Below are experts of layer 3 (counted from 0) of a mixture-of-experts language model. Rows are named router (the router's row for the expert), gate (a neuron's input weights, with its number), up (a neuron's input weights, with its number), down (a neuron's output weights, with its number) and show model dimensions 192-287. Each number is 500 + 50 x the weight over its row's rms, rounded and kept within 0 to 999. Numbers have three digits each.
After each expert's rows: "gets" lists some tokens that make up at least twice as much of what it gets as of all text; "comes before" lists some tokens at least twice as common just after its tokens as in all text. This comes from a sample of Wikipedia text that the model never trained on. Tokens count by the router's weight.

# expert 33
router:482492435553492482464531497556486486476554497529513498514371551570571561477524464470399523575453513462558559476422523543434415547515557536483525492411455426436463491520464536503535514492525496616559540484511494522417448471448554440499500586448482554408387478373559549466430499554493493526
gate1:460570569474500499416475539572533462478482505417456537512492494543516504574523570541412510492457533507432469411539368503480462458553585419403474373456554514461476481476441417557520421515578531547492478491411421535535417464513405525480461368468453541482465618497560480446453466621541539593
up1:435441528504547471503494449490551427486594524507477515488593509536494605458537494570446537567571496474500403449507489497467509520512560496437522497529476509427477472513516526550492540477538575538449518423459458530491533560434495442394473485496535566472461585470536503460449527526456428458
down1:580488531510537475528414601407510498519464494511476484512527572474478464621485463530539517530538463398494481492472507455488656568589517503482492482550582531517411504526481452513513535475411430498433440480420502484501457469541404491467456589526527481360496477484461545503587606459409515492
gate2:488455544460515477459433469464510426526563486495578590451481444478486500500558503422525475534501435506477569513567490528489446412494435497489525540499481430448446486478552647475369561481516530541494537449497558537516447505367499531466545476414447556489471532511483579466478470445482520476
up2:411587406400460452455472527525542447460493491500520556532445464507477495521554503487550444461458455528414524548652496535482419438531438582491523504542504445476519485500476479526432577390552513536502560434540464544556563452425513504416524504483485514499453567505551540512452444461520511503
down2:577541482415549501477378479468587491545428549426531507457543462521499460433496456555562513530572489520448465373467507574487492522436630429566469506566485590461539559487457485493454513509479448526425503514474456491517427515554439466568483526584514491434596477526513507496429529451529448453
gate3:519548554453405494527464449574445548466490583499524526437570484414479600558449496516484454399481460535556518543451541502518633447559477377471558555458519590483604513613534417403544543453593509575389515527380431476518467473471517515550485394567455545423566461556518555451473435615534413453
up3:527541492488540465519569497372533507464547472446389499561502532559559473488470499481558517493546506481518563433506474540519533448464578591503462479473542523494543458472526517498507517501458469536641581505548446440466487408435472355546524545441454423509455603486537421576483488465449516449
down3:545518450503415433559511534500485462556473495533453484533554512406566516506503500508500453476473536500488446450481445454533458492553497542523445554502556485429504629562499396605534583497456521429506397437473546496513550548564566565528513462465433428528415455494522503458525420489410416463
gate4:500550483535466565456559488419608512490578533525538468518470490421570511463518485563541448521458519494596510536489568437414630522524523398543501497504466503478526464593472507527500452515428471489476544494422464545564459496392472558522458597443473514522487450594553527584401513472435434462
up4:504521471542460631531436430415561473534490439485521424477525455560514452480404559556532507625534449621503457462483523487460534492518452449506449568509490470597571407494519529486515479470482557481591542505493551564534537517522525520557521458527536581415591563554528516515336459522436490460
down4:541493469566464442566457543593465531495511479468501442470546511425531467537573455430518579510488461517538580477448418473586416475517440475443533494525449530470550574588525445463448479517550487556393548518545425513462421475469566455492444544537405457451516520473427560491480574482556509570
gate5:441512446475511596483498526441602504571544533469639549514468545557407506491533515475481537489524508598500507571559500506531434470413528460442485517552490469472527516600516408536555523458464463522429605442407486558537386400508474537421455559508425429418591601461524523498554446492486492489
up5:450513527530433575528491442456598444569519417559666591455595552557447533500495485461406461522589406610575586513597522556482457484500542579496531550520516429548555529511541498539609561485475444534403540436458549514511448521441511496511437540500530449470610484505555473521528534525537458484
down5:533554493547438340590536430520511521431522559487489506555495498486526416453524417344427495553518497562549478547452441544484472519476494528577481473538486441479551440463561487461519469545562486512503477548439498555465577597551501371550517450476531521484507360510421435558497483491547489517
gets: " |", " ", ";", "%", " +", " —;"
comes before: " ", "\n", " |", "|", " +", " −"

# expert 55
router:372500559411545472518599425535480455480540486515581449544519553509488451425520521469531599452445560492485541519539477506554568551430459400471544580547596632470519477450524452561469484505568429604474484573535507526578468392480524474556491420538447498528499455554452435573538541466519497493
gate0:464457510611421484453447477497553444563492546515423494549464579492532486472471604521504478408524465498514451562502431473539459517464504507458445483483415529617522484495516524485514419441434501542439501477448432626473586434532569477520550504489442535537543486475474486514505551532607458494
up0:515514555520489485533417551548496423405457491539433496574411511412475436486490467519451534457510541475596509471463457515427469573476589637401535577572486513540614533489499505465509470482513570502473478451505503515583511477464484491504540547502440532486572592503540481531493429403564512468
down0:516360419561496508471407495448494449457440560517493589581511517549577527480448479501443527497560484503496455483509445598554422476428548509533523594582508465470510522598498512535447443419470451422552512488575448473456523504504477469593467549475431456586443521516513468375528449510542512444
gate1:441488456475511553463548433475516506455510444497472550483466425457548543496497467563476450521413563553478535479457543503567587544465480495556446441589500483519489579392538398491469472503594475497455406366532548537539472487416538543504550464543551527647496389548498539514534460457436516612
up1:507515566559519552436424590528387531551468597493545446475579488518428522470539471602422593531501436505518504598507420500628452456506436520551504435524396504557449507476519501482429516454417510484518514519505491558506516397548566459547492509520445387451509505499516488550501383547547507317
down1:499556375489529483588555572551448496554468508473532603581546513487468533519498473472532582426605461438485463559466467482515518568510525533464562512539462505470442497479504597538550454584550499539510550506468490551478536555439425510454444533522339480529452478414513615604526469475471532490
gate2:563600470565446490485590492542508590478388505490556516534508434505459622489527450592530491527547571527527542481516411432457532544497467567557446536500467507557503478478466448434508479610516529604560420428446565541594474483524544429604542439528423444590515481546424462561485433482485479447
up2:497513512491557494492556406504520486444533580430535583420551407554467596437514518548480503456541540541479480494413428496456502503418442523493525498463442405543501531481499522541526510529510520492536402530479443512522473470511540407591464494555449434548541462576487487480558484481524385540
down2:587510507562539454545438531439567449480476518464407534537491531484477515564511458529451459380533481557469502475498502498627449410484536547544514517513498480498466542567518477415516517450539427482511477522502590457508571503505526455481507463482547529533427468434439480531553583458447509460
gate3:483547445472566579500495385442575444430603522511495420459487463497562464599428465494481497453529563461563478468520573521471468545479585464350464447513526515525493526413526520467500552566453485414441479521527465512616517485419533449513479561521486537554537506435533668367515407521543492546
up3:497451481503573518510497413549529553615505437415507464432579555520480504595489590446476488434554521487523461529614460532379503533455428459430444447494445594387450474458422534514503470496573562511588499522489498434473427500530515471507546541524460445560456445499499463516526496485457502476
down3:592540431515501485549458568474507488499422560435507547554530454452546448556536458548359434484559531503492468464508526509494557475465398503420553495498501507496520458361458402489506543522395533461476467482537476502474479495566469488483501530501563526455403446468559537527441552488574555641
gate4:489487494493471522426545456505504526506510550524494517511599512426496569475532487575453533450530599450518520513468512531466555475539479476582446579532558419424578585433457421524470536508501547457546601485524528525502477507457567561505593462476531550590542578505478393487494529498509545398
up4:475504502393523551524435413511390526491460544543539444493455530532491400500426537518522536489471475484532510524591543487460479468518479522583486515431516394511549501442510560478517516497466498580502532558434530520457503461538494539482547522519416442507527527462591388488518514395478504418
down4:489454506470459464448494598456490483504514537434407530539442517503499519530526515523510491543511538450505563450486521518441472595431451584536519585403529501480464455510496555507536500476456426518403485529509489538489537485474476524528435522539483428545440425465558481565573470523467498520
gets: " |", " ", ";", " Team", " Apps", "|---|---|---|---|"
comes before: " |", " ", "\n", "1", "2", "3"

# expert 60
router:599425543539560446519492439466546455537484548609516460564491506566515436530468475479414476459461445458511494527530530508491477513478489547460540454531507511485524509498476527524505452581422575543466538502516461502472476533463430440483512581483464518488480467460576564520443481544552566511
gate1:553403419409461492484524529389427480473477499488414551486526558443532522442525418496480544521462421452442576457491530444451469527558539506560526501384499544532499480491513493477496489523493492446487460499468397470425456550436529453502373546467400479531566546568536417511520512519436541575
up1:452505489467509549525520485522441508402463517407470432552410556536441502481493463467554455531531445480553496512567533510521475427454507526532536483469505438440463449489462489527447531469492533472584500523513538521461473485411487459392484600519532498503495513435610489498549419541539428425
down1:504556573559549503599467551437407496516567533580582463492476513516494415583553515451602519506423369480475408505480540522601535532535479525467487451597554441530562455387527472406405498461555444565514454455553491434432465581464509469564592505512497483484485599489467511572452481520531451583
gate2:463379456567496489531483575452626516523380424637406500456473488494486580519562478521477575501468488484440461530511469463496563555569466526651553470468512530541524463544511552488507509535516525447557592539511495545450576436430491507499511478498551455467601514437478556514488548433507449578
up2:565520548457466479547406447480587475431467463464501540529459582439553474586418603577480557531470534538639461467542451471518500380480507617559429442501542544448533568401458396526499464485469495562484472509529487490523542496521485543497544496563615579519451486527572519484533466548509541480
down2:489551415514501541513424475430518554534525557451504464481527493555432519529419469502543454503525536468429492531474484478523520457547468389431485509435508486533534472512478560417423445505405602510439554493474545422458480436396476471536479516544463529551522462402489493476522520549603503473
gate3:449506503510482507518588423424536504527469508511456430588494508521474459441494536449504478453462467466514500576553580559665586522520480476481467395500320457557477516480412393507572533613516568567455581542501557549442446544557479553455487518473472580578484523569482506536524573534484498474
up3:461574502394413442466551531454452502493534451559475520521424524551492459444483511472512442526509475507434509466623584418445557437511422469585515497450487473514470545487484501485463597590579478479551521505422437468532492520574464572538461538495512505513481525486610659634486513481507542558
down3:476479549484525517516463494451490449514532515530535536536400478459529532625454493421528524562495448498434516533508457491437467528509528509489576428572610587386474459530483464554468494475537440531549512520533513494563513558612478484543456503543446476465486469518460451491469557449510505568
gate4:536563572496466432511503456557456440440502423494487495547510519568456524505570525556440518435484583506403442446545413531396514562567475565519554406486562524575556498449526475536489507509459476500513296471532466490515505471443519458504546528536393528638545446482551533450539509511489557408
up4:509584513520485416582594479341554484519532462490562570527487505442539388537415598534500500486472551439494503490482496462542390548530447516428451534497457556472463556495600470551534495518488481466556502536476471580519464452510498477505549511478440520521514562521603464521449449565451410473
down4:454501575546486452532516551562526428547511492471485436479476422508558473518484524480549454445531487570573455472483460460504522446408517458393544512517548549512527434441485470479422507391540473470505470452487476372480487466474487534529544481547540481469476562501472572457416421510487517521
gate5:506492501511388526499606496479563504472531461523567513509413508478461522580517429486533526536463496564511362602488428542503374412549517518476412536539522485538473503572443503406453516590597469452534593493499451420457463467391434453528519535485408458540583468486612471483436526507440471509
up5:458463436489541511498510466548434492445507558490457500512563485487468508470531466520374488476415518436505509402504596497487606546499518438521624576459480512606516600411460533484521471483455537492554437438559533470447546553456531451424509532431540558453549576567422499536566469489419517521
down5:548549477540551544557478476493562532475448501483538426498462450530468418487604497593453630479548516536527450530584549500436449428414513546561364474575415587380462483479484503447483439565518530561403537498392499501498515457576460455494552496423480507554481470414433440502502438538395534426
gets: "–", "1", " ", "0", "2", "3"
comes before: " |", "–", "0", "1", "2", "3"

# expert 1
router:506442579472447517528529496481471439512514558469505527523476466510477526467561531457462535511576538428494486583568442442561536499434522384485598552510556590487465482507529413579482572506430499505575545591546521456562447475516512468527462428528491456531487434511438425495613589419492510533
gate1:566456526499538462477488556475534491447376583442532465441541594477600500462476489482485434452534472564475501440505593522457530505473461546499619515634558553528445597491462450475540410529567446565475426535467500462531632613481502496431576473437518362562473517503482415379664458551447463484
up1:497552444439515473474560559566487549472532489436467482542466513578412498493481526482551527441489420425499602510547411458517534479540501470476519600544372468512528541512552576469493410578509543399519552518528580575526473430435411503546482602521493566446439524462513595539414551523523556500
down1:465608563514527482495435486448555535498542560513517579442542477467520423455587455498506529553438557497533506487533522506460515468402484539466450518448552515567521504467545437480522514557479468425432448536555471525561552539404545502530537374501464535496461437513575408462524512616518467509
gate2:505542457437416546500480403559480488628544518481542529444476546442470595529501566414474408578582487628458471562481551574500507570545542404536529506463585561450538504554507538544531486482496452441406465530577614509407410529513508522492550424460494516499506450518483449486562539548527434411
up2:585434501420419636480533411500451516512467441439540532516517587554532576515625500512541500581526526615477478592498459583437593454538557428483496418452554550534532519479540485459539441572500436542559522445549427491463387558465562524463477589500522607528460453434507499552465489517592459527
down2:469497492472480551535515516545549572491496420422402419575501509502513420456563481503567546494444536507428492541499445554557489435581426495579472413475438471494577538443443487454534529437390415455453470482447408523516529521491562562484482529581483423564469409510445395437515527477484439496
gate3:517507523488470452493505564554475482504481506434490543566461491470513551525434583490527550515464519484496531525510503490560580502535588485552615511414462527503513571533463472561479435458562450592563504484530589485518403426449516445480551600473502593465461507439535412488498408456478513554
up3:520427578555438526435485367474542501552468602463508511434609500470548538509541433534521521459538489570560428501543525533536485621482512510492539559549567527482491487500520555573548472536459492499561525484500451501424536572506490534501520462577591433497568525624417480469537548547579462451
down3:476486431505508454452425494518480446506531485541510546504481418455519525525451508511539448452569427571482586488516468406571453536480505571499510551481544427469602579498476493455497472522494503507497571578526581599473560524476450460554370510527528631473589578519558497541515449505536500498
gate4:534531541476499524482500495470550545459486576538562508443466468478477462514528499515482624541524362539483480419591406520485509464532479402578591469532476573464565444495576470466490559545499501524522506385535449456503469485561503556412445525474521472568530472487654441523553504580541392478
up4:576526542474527502479355450439527605496498436587468538483362502502510500414536541513550486484487421582505521450526537468511474524625468448467547492500507406482545535557476418447421446422498537466545574489504478394567439487493464472475540496468542492506456482401502431569457496522440496413
down4:450476572454467540512457558467578504392462538486530473557491513439526508548521454510444439466454510379557521540506452466449561509511454458602478587540447442491439523472507493462574566425507566515612559460478502518428557495465515512596434492567557460551468530464454411507508460501501519440
gate5:476462466513515514467526440527435502527508541553443446501525576448533537527471434594526495513549529543521457443466519491402433566512543552513446532448410556469530493523440578556522499551556433456517531513532499445520595559560569479567517506514496463517512570439445450538464476513418343447
up5:497410500513468451473409467439430512413552381512540536470464558509598463549500493481521503535598556484542461565508431461525412535551549454498453507556492575512493543484479529570490584527357490549479516546470544518579479475505589519535500491502502496564526457491531420543523506483398454390
down5:489541528563546529441515425511440514523639530564484492510477522545500469436529511504595494565456474497413484427481525530518554523541469541494519488551517518445510468501561541483450595490444504563459470452581512546537405542541470502529470498536443556430469456541477471551548571502490601496
gets: "\n", " ", " |", "|", " Title", " Date"
comes before: "|", " |", "|---|---|---|---|", ";", "|---|---|---|", "|---|---|---|---|---|---|"

# expert 14
router:530451460451407436499422553523456520625419510464516426443481469484545521473509500508498428564436425494567390512568460565461558419402469473494479499529462529572564473496634556498472479453568558471492527488516477415411592540522413511491513567464569577478525476522510517552491479519528535556
gate1:504494494471487508421472467418521485448437448465520532397538509486424594507420497364492499451422416380426449510585453422511522490479477545568501542481490480480529473499600509477489524523491458509544543410433575447528560507480533441444539535429472554483514462558482518517471511525528541499
up1:550527573577391485388418450440516467440446481396538505503557548451438507463410417424529474464453459426484503534489489527482482521498460420552446489519513501538516407514511445444483444452462514595447513488526448530526531419486451543451495480465499523528434490511566502500473456480562499474
down1:474482558470466466549521495523450510480593470405449475498552532466446551516410419576483466481503555507517487577498502509563597562483526494492564515443552468428506465481572571477494484569489470438423527516445517470504471514488415639449521595536533532487409508450489424548537507425414512566
gate2:401491550487461489494419498553499439449632530531470467459460557521425450426407442460469495501503485490493491529543523486476481512525568551605473507464531505546460578465569581561519516440551524463459504539509483520532453526551530475569552492502531513448561563438555380452470486497487507466
up2:548445487623466524458492392495441495476513538512447468563509528480461425456521530497498415442420607609569492510542548458527540413536499466591492540525462482387426447475593472592482455443489472524473491597500483627520543486519532493547459559550490560527578502544469507480413479505467569483
down2:444477513447529501514401426394458536549457462426516485513518517552518593483469495621504472434453499506484504485548479562421500551415436572592531473477463565414542530513477456517570499422574477462543426510397477491466403469551462487540499536554498591519437480517538526503427540573548438522
gate3:537477572510447575588575458505590490439506598579526599432462460511498494627469479550513473535365419476453458473536452417493437453541484449490382525497543482540545571456458492479499442534468468481463565577529579393585460475511382525481533503423465557483492538412507426555478489451520557487
up3:465527533499560419473531457506428621592452402469441467505462423408592458448540492540480595456529492500544541519421505511519428573359476574461458431581557504563482481529593480465594439492440460439502517531514388523489526471427547473531432539466414478520541502528517549523490463482413412524
down3:524424614496513520465501459454493510499526569516467540447562482479488486414491525408484425556560564503521549489545480468463475437452496384545379495461427477491534592448536549460518492523511492429492512498557520444543452490448561485439483498444429444470495510492574477580508556560620479484
gate4:498521528517504560521541535542561503461507592565464467491380524474478461545409465522528449572486517586522543419496515516614545490547483465453513564441458610525471413564504407490451482521524532442590455580484480462513484512511440524490583511480539602549450580487530546513466504432450486472
up4:465429538410545531518455425479562452502501530442478489514515466523453489486551439551528539409471470394545481466435599513435560587432477425506482426479492477447568537422601554548455440488506466597424458524545561547543575445519507540594456542558510432537533497518552414537477509477465503478
down4:454523523548467430492506616440467587510524523485430551558537452513478469485506527527521497454532448471454602548531499491404499444552540478510579498359458574495480474579434493543548490527446468620507560531464497559581436497525577543616512474421491571520585522477552489514484510426510534460
gate5:444488442492493535477475422493466593554453543508414495511492472459490469418450530531575567501521443572603389497439392451462512424471456498556533453483510482497437498453527497535424472526526489498549549543519600499585418506524512411486515489516431526594522469473571434522449526438521548505
up5:589473537525455481570465634481550433429543543515447516466488508527522445474422535538504489563498552474396517527583543514440467501592567528445525422471510471501494541391473522508533473527486518606457462543500485514514521527505454587501517508493451509489413519472470502454501547568504529485
down5:469508483555485588477438451390503555519517553469514502406552515483586582488526579584568588515540450527556459497515501460526520459537447472447561582537493554437479507476446466377525542545482485524435402494433494424618442615477450507429533562483583433458390417403529520530494459430532496483
gets: "0", "5", "6", "8", "4", "7"
comes before: "0", " |", ".", "th", "%", "–"

# expert 42
router:534543488432409544455509548533511477526453474423615533455480555419493446458496547539437420441529522585584475529420541666515455456437507476579490467551370464541554516579561534487354483437461546481529558497470549453505530570558517457493470520450490466431540450494529440605492510524496551569
gate1:463528408542527375497438450490522599560407584448513498488522455533487454437584466452475529470565412498482551402460409563474534414545474445492578447497474525547497500434524478522444453507498539540578507515556515572538551461462499498574452472485525446499549503426470520491498520533425492484
up1:500475520428513519519472438529449468467598482400504480454487542559456534479507549462532496533539523461496512598486578515523477552541480607530484425456562515522501494624525550494490635455510488415385539370420464481512551507500463500541493469469490528497528524482513550534506365403522442525
down1:441454492578508583463473516517446479502578466491478518563554487470411489500459510416511434504482471542535382519446488518482499426533559474561518552555538564422484460488473525555424532538476494442493556572497472569492458554433474509522443556458557567535430518499526414501541544544564438428
gate2:513432491499406524394404416428442464487505527498480521433505456504509368567455513515479463507554412482574587552632534555485549601488454528502474450507501493436519560493486455582520561559556553489521485451482531508450508468513542523550530546408506470444383466509477478488502525453543411479
up2:437584528474517420538530641623477533483423533484459506542535561539483512490461493523462494444416463541431481559441513445524479475462419572426488459484533565449565515461430594447513429401433448401470484616498486341574565536484513553519525482531542538520480554539472573573479476526534528403
down2:635541503452438543478435416492578437515443530524603489528510491510479411485538529475568574521583466531461587526570493569417559520554619513470501559448471490521471408518486449433531536528514437517528496496458537503502469451540469523514490546501507550507363529529489408530450540528479506590
gate3:558345591575498473537523518459419614555559545544493552528596513544614497410574526518478500534529494489460494467438577460529461546440538508466516480573502603534573527487544439470546501477478356478458488578438491551458573506468564500582482456415437466408437489528515522509491553456548551507
up3:531622506477436492479464497415394561494451562486575451449502499469428439654469534397599493477500441430496516482487447539487502464606468576626437520426483410463500448551562504524530578533474610541545594437521435489513438479579535496423534442546476555484515540529544546469491518489496479487
down3:553509433433452476484533520442567509576423591532503504461616441542526577506509512416441621503523535511460555487590456469529558569504540460479537404540528611512466581425476486546501447511550582434504522600453521568474461470558460512399490474548433555423436487536500564472528464580476520560
gate4:451499486416507597495529529502474409533498498468470497477511513483546603521471565520532480530456492553496437572506542525485503511507502560452642492430553471480474522497502531549515541502566520429410511441452507551561427488446433604586536469565439503494569550501443477521514482577514501405
up4:470440469482431525533527500471567443491457435538542422532410411514494491479500523535529489466429470530542587539436488524495618503471545522526420615434502495455606434492478448511480526574493423492524526368487414368414400536460461501468490518509518486510471495536495495458578538450490429477
down4:521472441456484416519492550533451530474472590559539479503551522455472477534457474516383441536485517451528530454555621468467503496449569430584428492431564530602540410468568532511568471524554543415445456456490528509557521625555435448518498620648493538501544496493500520485495503531507513521
gate5:471528521521454506481425509542560493420560570450486563539515556475480533530490543471567473608484560447499439490514500514462516510512436483508539422560447569460529418372528497561458409443534483547491464571596473507564498513450434418563485469479514431425660434473480484485407470430437501432
up5:458543492475508544436392475473565569429506551440471520559524596471417517495505515468477457553500534554476464539553510579490561517453440463454588415552479564497534509415509493511355461469563572447411426543547468572611522570455467468569405571496473433422582456494496400536495433502413523461
down5:509531457517463467443536561548480550513500489517498552568412553509514437537531495387465465489519558515529512540483480460542547503419507540437490496465509535391500458415461472508448452535488555535526465506476540539603552484546468509472466609475458456428567512502561467589461614525585473483
gets: "9", "1", "0", "8", "7", "2"
comes before: "9", "8", "7", "0", "6", "5"

# expert 49
router:563506519538513449527493489488558427535590527378589426437389505569552449528524511469459551548487427414534421516468543532484470466416500459573468506500576473499430590604419513538523468420502537432585522491488483537449446489510564462592507501406533491450432589490546525451482491504602491561
gate0:478520516516541503465532490518461546473488523606477415519519485524516486554554515498526506474550517483482490451521604492418469480510468469538514476464457617529448413504575508497494518502496480428459473485452552621523543399455476564532449519466567503477460505521360451461564483468508434458
up0:503394441469542509563385522467536429589521590523527548389410418513491528505424514476477461546582526505455503546526609461474393421419528396404515556496523495506550483544492578505464593556537541439545490448508433555488458600536463620433572514538501492542486535494531577552509529489482454487
down0:582525489556491522543428410456466399554485525481443465483436476507450507476511566581489365445542453567463478522470507481540384538538531580471468436456468466518514527530412537556433497585516479518559511497513519475513465475606502480537583535482363441551542476572596501593482514499463456444
gate1:509507560453414426468447482456452530531619563521503504546556474565480514373552608586461643453503464564442509513497595531497449461416495452518466481505546540498553415523442509534511562491431526593511494455447484520421379484561536466569563515536514578547512489570507513511500355452485502551
up1:636512458529426482622477516546472519493559541571514437459490450520519526499507540511406473565542466455402513463512477424627448508475461472563546495480509469475443441535533513515490536466417491521479475552549499467488468467454527502508466486533536464526406538477535574433429482548495514445
down1:481592468486592504462482472488574435490520453439459500525512500486462560479556511564577524525523522554424531519506475602472504469539504532402547520471498533379474327527435561547554590516542499518506471531541427540478519555499509556462576497484464461539533525537499576459444493506481436546
gate2:511464572541526496493482477476590426549535501438537499481441389593501462608529503602508533428513457445464558577484468480437538466529435449498534551534508483575443521506552468486546504578516569573569441431475485576482440509527534607548564405553403541464546545487427551574446536432527527473
up2:562536498512508480499524461538456504553432378516482526446479539564555538545517446467556477464572541554522551544558432537558525523497462536607510543481436402543401432475405467618494540487523435482484485516499486521457521505521451380442451426484458504520529479473551437418516522533484569477
down2:441547520606567462505424472517487496437547477623544387472444441517526526513473376450457587441522418370508452444449467519561532506464506513420410426468511547540550465502595477526495436542613498428460445589437550548501525586543570516446508540466552510406446506492386468477426476500481482465
gate3:474517539638454474474490507586460552547509497507476529457583527479421413486426405529476439496531494490450507513424500488454542603506448461564494431470552485501527540477504501470564574443465480557403447566483508507603459495546608577441460440530426540527566532493459435507468451535550559537
up3:441458479436546550539473469414498451394476447539525514507417507519539417425527491425521468494493524485546384434586526585485534456475529412381536521553443481424488471487443559517466450496455575505523607501565534434470558488463417560523550472473478481406425451480549490604503502481539423463
down3:649419515552469517483522481530514499402469488449573420517457540520532514507545490414615465589526473436384516504565503512511440454446557455490461486512445450461473490448454519486509516378488484596536418534561543461451434453490538472512551539489518484414491474469609524505527595533462463488
gate4:498560451518593505528568563426520532514550466446531401496468447520493476444483324508419511566505489478501514429525418499592421519412489450504521515464490448490457487555487530567564408503569553507493460551529548507508515501470467479415525502429543532462519438512504414509439494550570498465
up4:518584461492544439490573556418480587534521471330536533411469463552490466457485416460412530513529489499473501521499435499519435476464540455569507469462469455481549527518538462498570441426553576606484427475505526396455479510430476445495516474539579478495432429527501412573420504599565486506
down4:562510606468499502619470410512494400424526613581451502546526504486445480494492587489510509507505452419463522517439472470432538631594521468451543504522454567588455603440443554561479461542419464540389450614525429453576530450468545465450479522458444572549502549506424556496458557465505474429
gets: ",", ")", "5", "6", "4", "7"
comes before: ",", " |", "–", ")", "\n", "."

# expert 53
router:509515490457416470501445621520657452574522559430572516581373451469496446545427504480499425553461449437516514563382518596442547552441497539541566462544464497497411560514470547489420540527451566557547595468569529478515482581448458534504473425558493487492521520406538459495480488438591551517
gate1:494454508464508407433609469540556530493527531500502377619490560558495457385470465460529506558453510558474489570478452593499445430509510502460493478480552501409524443487440554541476472550502504451481532508492537542442504534471497518551599429449415455529453511523536508491409573458533586484
up1:505523522519522415441487481488386540475504495453609490664543468470536530462534526478433460463511525519487381558559473518483543577505566609494459582613433429452473479502510515478472497464447543478514527526465525532437583461573482649505475478437619460511494569425576488485490583433568495449
down1:477502492557481543537522578529534464538528513547528523541467554464557438392468507451526545567474540517496513525489524570474519416501520503442469438536516459441527456518474566494459535477536546640461507413435506589581506526516492512469627418529521339457478576611500530485545454454438534563
gate2:540471473434471492490491534431537511424505455526558472548536537425397490598430404487458471501490559495522500550474498483503539560588599521566492561479499497504553484497511509513608514435539392585526490489436456572501427455565506372535488407524492535441523402527466454523487450543474466451
up2:501563483517507517474515550429514601486519565503446521538560480556439513495521495475480565447508508497483529447505470576499558518492403511522467477587406432525454402429453529478569502446497466500487539573448460587511516481488557370452566435431498491409481406450536461449547470501412615496
down2:448457560550384429474504493520523562485513505499484390538524486476437452585526472517483390515429455480513409451405520515575532547507584428579470519456506485551466495492523498410620378505444466480446521518451476444579474555522469474515531540508513578414456478443448453426406432404437499574
gate3:421438504422539612455496462544612504540416467484511496406541525565451387541428568600479509547502508471574485561451512503514427501463523407496490523513594403421519483522510495539476515465432514554520503523547529512559574542521524575437408440531577446519513505530445561544445614501535547383
up3:495496566587511481540442559449446515498480438510565489529522540477516437478561522514505518468488529575370413579492514514437586542494528543568586528385451566467468496350571528514514540500531423473454501468500471507342469542592438442514502455430446553461534396495487504505481478558470387514
down3:546562518415440520466492541439589511486603472437450494547500453542522530446391472532553419456538464433446593603453454454538490526579507465500506439483475513574489518435541471475471478482460515528459570427510452511464621488588514478431520473420451570531494457506585474525464454447458422488
gate4:526474590449581529451517563532605541483601550549526540535426432544530495446472493468546523413568535406487547507470428503565408496468483546555479489517561531476528546453429473491509461600605475577483496459533507508572566495498491496516451517492484516487498471417520441562549584557507457544
up4:516430505500566473417452545529499455545439448454564408482512430467464428472466569590501483449473538577491431436594430465433409526456398448542481478542564533528531475426524559495556485492451461510564545520551474558510474487546529571513496557462546500506377527564503423479546460561502529526
down4:369523597547626489484497541503501542561500517549546496433507550483454534442508541425438553509498531474468473517500465499535496473507433441381557483497551476436524590565447530499480456469534476496521574545495494520517594473512476534574484455458499487502478588480509417525425418524551499469
gate5:491481422469440451530575489403554513445502426605581515562484462395482467475431469520401410510480531389553444449517536443474516464469624497536481540426390588590428616441475613471402536501495521587503581455581556460513534579450537519504517469496530484557469516542475459578471490482567529541
up5:462541443520531531485576517456526524506509531379459527455502449523495425526470539506437514493578485464524524504492544497500505441454469466493472507532509448517606466527457502496512502472508453481624659506428591465497533576459524456541481504509603519547435369490560469540526417556416499597
down5:570479458514575544552501479483476553492509549446496566416500596441480545571529489473463615440432532546510561574464447453556526490494494478436518511576468399459488513559505537509491434455554476495541567568502530479445493432542508493458563585433575460477553475537566483538558507511588522523
gets: "1", "2", "0", "9", "3", "–"
comes before: "0", "9", "1", "2", " |", "8"